config.yaml
d_expert: 64
router_score: "sigmoid"
normalize_top_k: true
batch_tokens: [65536, 131072]
steps: 4512
dataset: "wikipedia_en"
Below are experts of layer 8 (counted from 0) of a mixture-of-experts language model. Rows are named router (the router's row for the expert) and show model dimensions 0-159. Each number is 500 + 40 x the weight over its row's rms, rounded and kept within 0 to 999. Numbers have three digits each.
After each expert's rows: "gets" lists some tokens that make up at least twice as much of what it gets as of all text; "comes before" lists some tokens at least twice as common just after its tokens as in all text. This comes from a sample of Wikipedia text that the model never trained on. Tokens count by the router's weight.

# expert 18
router:480490467420509494475527493540549552543489459462568524506498513445583530512442539462467470490508530483517521459447519400510529516454552511467558562463413523480520452453466463532554488530449449464438518517481474476484569572425387517506544436558479472419518466531472583508503472472498527517477539532504493510503471509534508531523524555471483473453503475544506517546569542522478514470557420523493535520478512575576484570473491511492488534482471534460497462474563404539535522488548524
gets: " |", ";", ")", " ", ");", " —;"
comes before: "\n", " ", " 0", " 1", " —", " 2"

# expert 20
router:546508559398507467503524472543533497519463437497506446512494481479546549482476500445419511499522502538537553441540483508428541528499538468455568535532474508464495454473483572560515523563440463473440507499504498552474521489510426578549532500503476504441543497560488487513502481481448558488468488487545493456433471459554477529548496448394486473518474487532538527469474544513508515461498460483450508560536525529448518497565562467530538456499530485488541343487524460568553434465466504
gets: ",", " and", ".", " that", " which", " who"
comes before: " the", " he", " and", " was", " The", " is"

# expert 5
router:516555497382497566502525467492530535524527461595502526576514534475583505530455565435492481475572494474488479509469473430516483512508439468469531531501465487500526541473474490576562534466491489482479501479485467435525519495500481476518591493572518452516599522548449523547587476469490490484456484511481569492464484461480424524472415519470504548499517410529461470507502602556462480466542528511482520495438492507488481488502553449534478491525565484411474524447506450500516466560491550
gets: " in", " the", " to", " of", " at", " on"
comes before: " the", " a", " his", " to", " their", " her"

# expert 7
router:468522478461468492468561531502558552528486458539543555542476514466581539490433520413492447533516535517538500481444453478491498512478508505525534530452431472488469465499486454483555552549484482464431514522496487475508562583393452491455541446525464529392561504486488569535499463483550546527467518566507519512516486506512492546513507539486489442452544456516485479488520565508458462474523427562492561522488519542520510580465551468527473558488524547472434511487600395521528471504521552
gets: " |", ";", "–", "|", ":", "N"
comes before: " ", " 0", "\n", " 1", " 2", " 3"

# expert 40
router:500453524407505510469519439547538520535495439531503485440575534475523501489446525474447500484519492468521510467492496466560400554513488392454516454505467487484556458472461515543527465472422458436510503473505564425495509504500439490436544422505464492525644520536518556586511487537442549443493466513541564462510446437482480480504463499483500458489472438536465493494513536516457472457521446525446495530437514517484527516517509504488481548505523457504459465459479462531489498549405559
gets: " of", " in", " to", " on", " for", " by"
comes before: " the", " a", " his", " this", " its", " their"

# expert 44
router:586557509443474490485482513533540518519494483497519559493507560481497480521432532466467562465531440514535501495481499422464446492437468439537555490521424378454526482475425517473513499533474511471426489549579505516519472524467472544467461464471515529496503527490482545512559505469472589508437482493549499487473510552534480540565470506471496513463547462519506544581525546501520484523599468488510506530537535509484437520461543488538544527492506490440493428448628486494433401525530516
gets: ")", ".", "\"", "'", " \"", "'s"
comes before: "\n", " |", " (", "S", "N", "1"

# expert 45
router:504544535404497487429524472530578570548501476507544485546487532454536560442463496496449510460564514520517499466502492480508508572524491478492556510458446466422555509456451518501533531527418440461449568504536495537490553525460439545514535461538478523475506556536464558522536463445481540526434507557530540486471501434549501574516447482474468497436477440541505533563514519488507483438554510531458571518483541571493474549454547478509504517574533486462483453444552433557505448521460534
gets: "\n", " the", " a", "|", " two", " "
comes before: "|", "-", "%", "===", "==", "N"

# expert 29
router:493497576448514481469487481586548567507491452537518476529470543465537517490504472463527495449510492503482508450441488512493445500469475511497536498526428414420489506430491510539522444483477480484429533495513560557428550519490411526506479471481510500472506493530463560472517512450453517473440497522526582535565531408545516486566451544476490544476496440538478477421515473576523508503562481541466519631495467528535424575498531504475559507523527513491556498515505504536513413566468503
gets: "s", "ing", "ers", "es", "ations", "ation"
comes before: ",", ".", " of", " and", " in", " are"

# expert 0
router:505577501480553520474556479517559513496510548549524486519447544515510550436436516510461519451530521462466464499575475405532466538535457524503561465473479486430518503504519551518493550484452476443434546523517499559495567560461499551539465480500520448440512585555463558492500488520494585515502544472533466501514495449522427529507482490465384538502512460544464569564523552546438511536544472551466540497449530522504527518437518483456463555492516450467547462461568487503504464437504578
gets: "\n", "==", " =", " ==", "°", "\n "
comes before: "-", "|", "\n", "==", "=", "The"

# expert 30
router:503530506477483479578567435495573537498533478531471442500515566483510572407410464425430546456571508537449533452467438481479494453504480498445587519488447486472550533441478509522489529539480462429430528555417502526479524504502485465470497454530547503465479564539514533518454480472539525453558506510488481518542526496479502551531493507465471480438550473530523512556538557553522496471570483523464519514517535525549423514437585519464479519438549517442464475497542425504489455486488482
gets: "==", ")", " ==", " =", "===", " career"
comes before: "\n", "==", ":", ")", " ==", " ("

# expert 6
router:549533496445485526484508468530539523497499462439486465518509480490508528416476478481457502505517484503455442466499436456473454581515548477485512474427464483460485437470446548506534538543486440464422522513477467522456577503487470569536502523479462461453503568646450512538574472439483598463437533499516465475510484514579453529500496510448506489522489338517556487518482505562481486497496507540463524504444553543522542499478542517542469550499492493497551430469517497515528472508471533
gets: "\n", ".", ",", " that", "\".", ")."
comes before: "\n", "|", "==", "-", "The", " The"

# expert 37
router:459506490486493532579550487520559556514487432523523546580489544483565542453449538441514488499526557501493456473496466499508547578488511511463517539522485470497491475447479512511539530542452448400475541487460474545515473516537496500424555497481442509487477590518494518524524507474499578512480488548519654470504499523532517522528465442494443528489485493504488491457481516500537415532517477601489595470472567518492467546458510439525534536566513441522472430487542502521466472479481601
gets: " 0", " ", " 1", " 3", " 2", " 4"
comes before: " |", ".", "–", ";", "0", "/"

# expert 35
router:518543511417488482427509470510552593561504471504523497540491548441529563430476508470431478461566509540521488461520472473508493554492464455459573485483437468424544497451446502529536533503410458462474539487512487537471536547432451555516540461525480529457505536538443529529524457463498567519418521533515537507498512456545488563518448485474462465446510422539478505554511511500493473491542497519454572538477558573509493589497566472494506524536543469472527453464551439577508451503485542
gets: "\n", "|", " ", "–", " No", " RAF"
comes before: "|", "-", " |", " ", " -", " 5"

# expert 41
router:457536521478473468484517454540523547465557416615533484506470481485493514490480543500466486457532467547504525481475469481542534621476484520463529546468482467487551478461470424492504479484489480511455549429532593515479525520453438528513517410473485531563543540531423545482515478397536623478465506519528501453490505474505559528520496484442503480431562491507507580560545545507484500484550515536474524514465513508503521458509561493521550530503536538483526415486527501545492514400450509
gets: " was", " is", " and", " as", " were", " are"
comes before: " a", " the", " been", " an", " also", " be"

# expert 46
router:500485514486515558442512467535522529476481480440509533484502547455473557484456486484474510472591441565514512406475437498472454550515534500497501465466472451482531498514473504450538454608445482413455513533584507527451523471451435549512530482510474521439498463484440520541531516461402506473503495543521550501428504528484414524591484519503501507493551508513497525481481490579529449531523473531511521515462588487495527589573530462526498533494539531444489471419575438495488435487541510
gets: ".", "S", ").", " but", " t", "\"."
comes before: "\n", " The", " He", " In", " It", "5"

# expert 38
router:455532486454514449477493507566582541532483397493550500562480509511520519433440521434452524455549465510447439483483489447534502545508466499504495583505495514390513483488501564527542530452435431434492523477531469535451468524500468477460521493531536483467475548510481502533533483492456518501439459496453603473487469447509502535503458458516538529452535476511492482468510469539441440464540427559498585487488530594558515578474529437489542514521504445494527425457555496537485463515483541
gets: " ", " 1", " 0", " 2", " 3", "1"
comes before: " |", ".", "–", ";", "%", ")"

# expert 32
router:511521517463502550468521467526518553521564421612521544482455483522497504468470536465495475456507451526508551465512509470524501568474456487410506519535411516489545462467432543511474475542455466474429537496463605447438477605458474517476515419486553517514573489521437558547564461443496553487496473552510566475430479488528503521505472466494525464489493502511467506538492519537513514441520437550461523506389525487459494490525541476488528518498529462491475411508490475536516455427460540
gets: " to", " as", " of", " for", " was", " a"
comes before: " the", " a", " be", " an", " not", " \""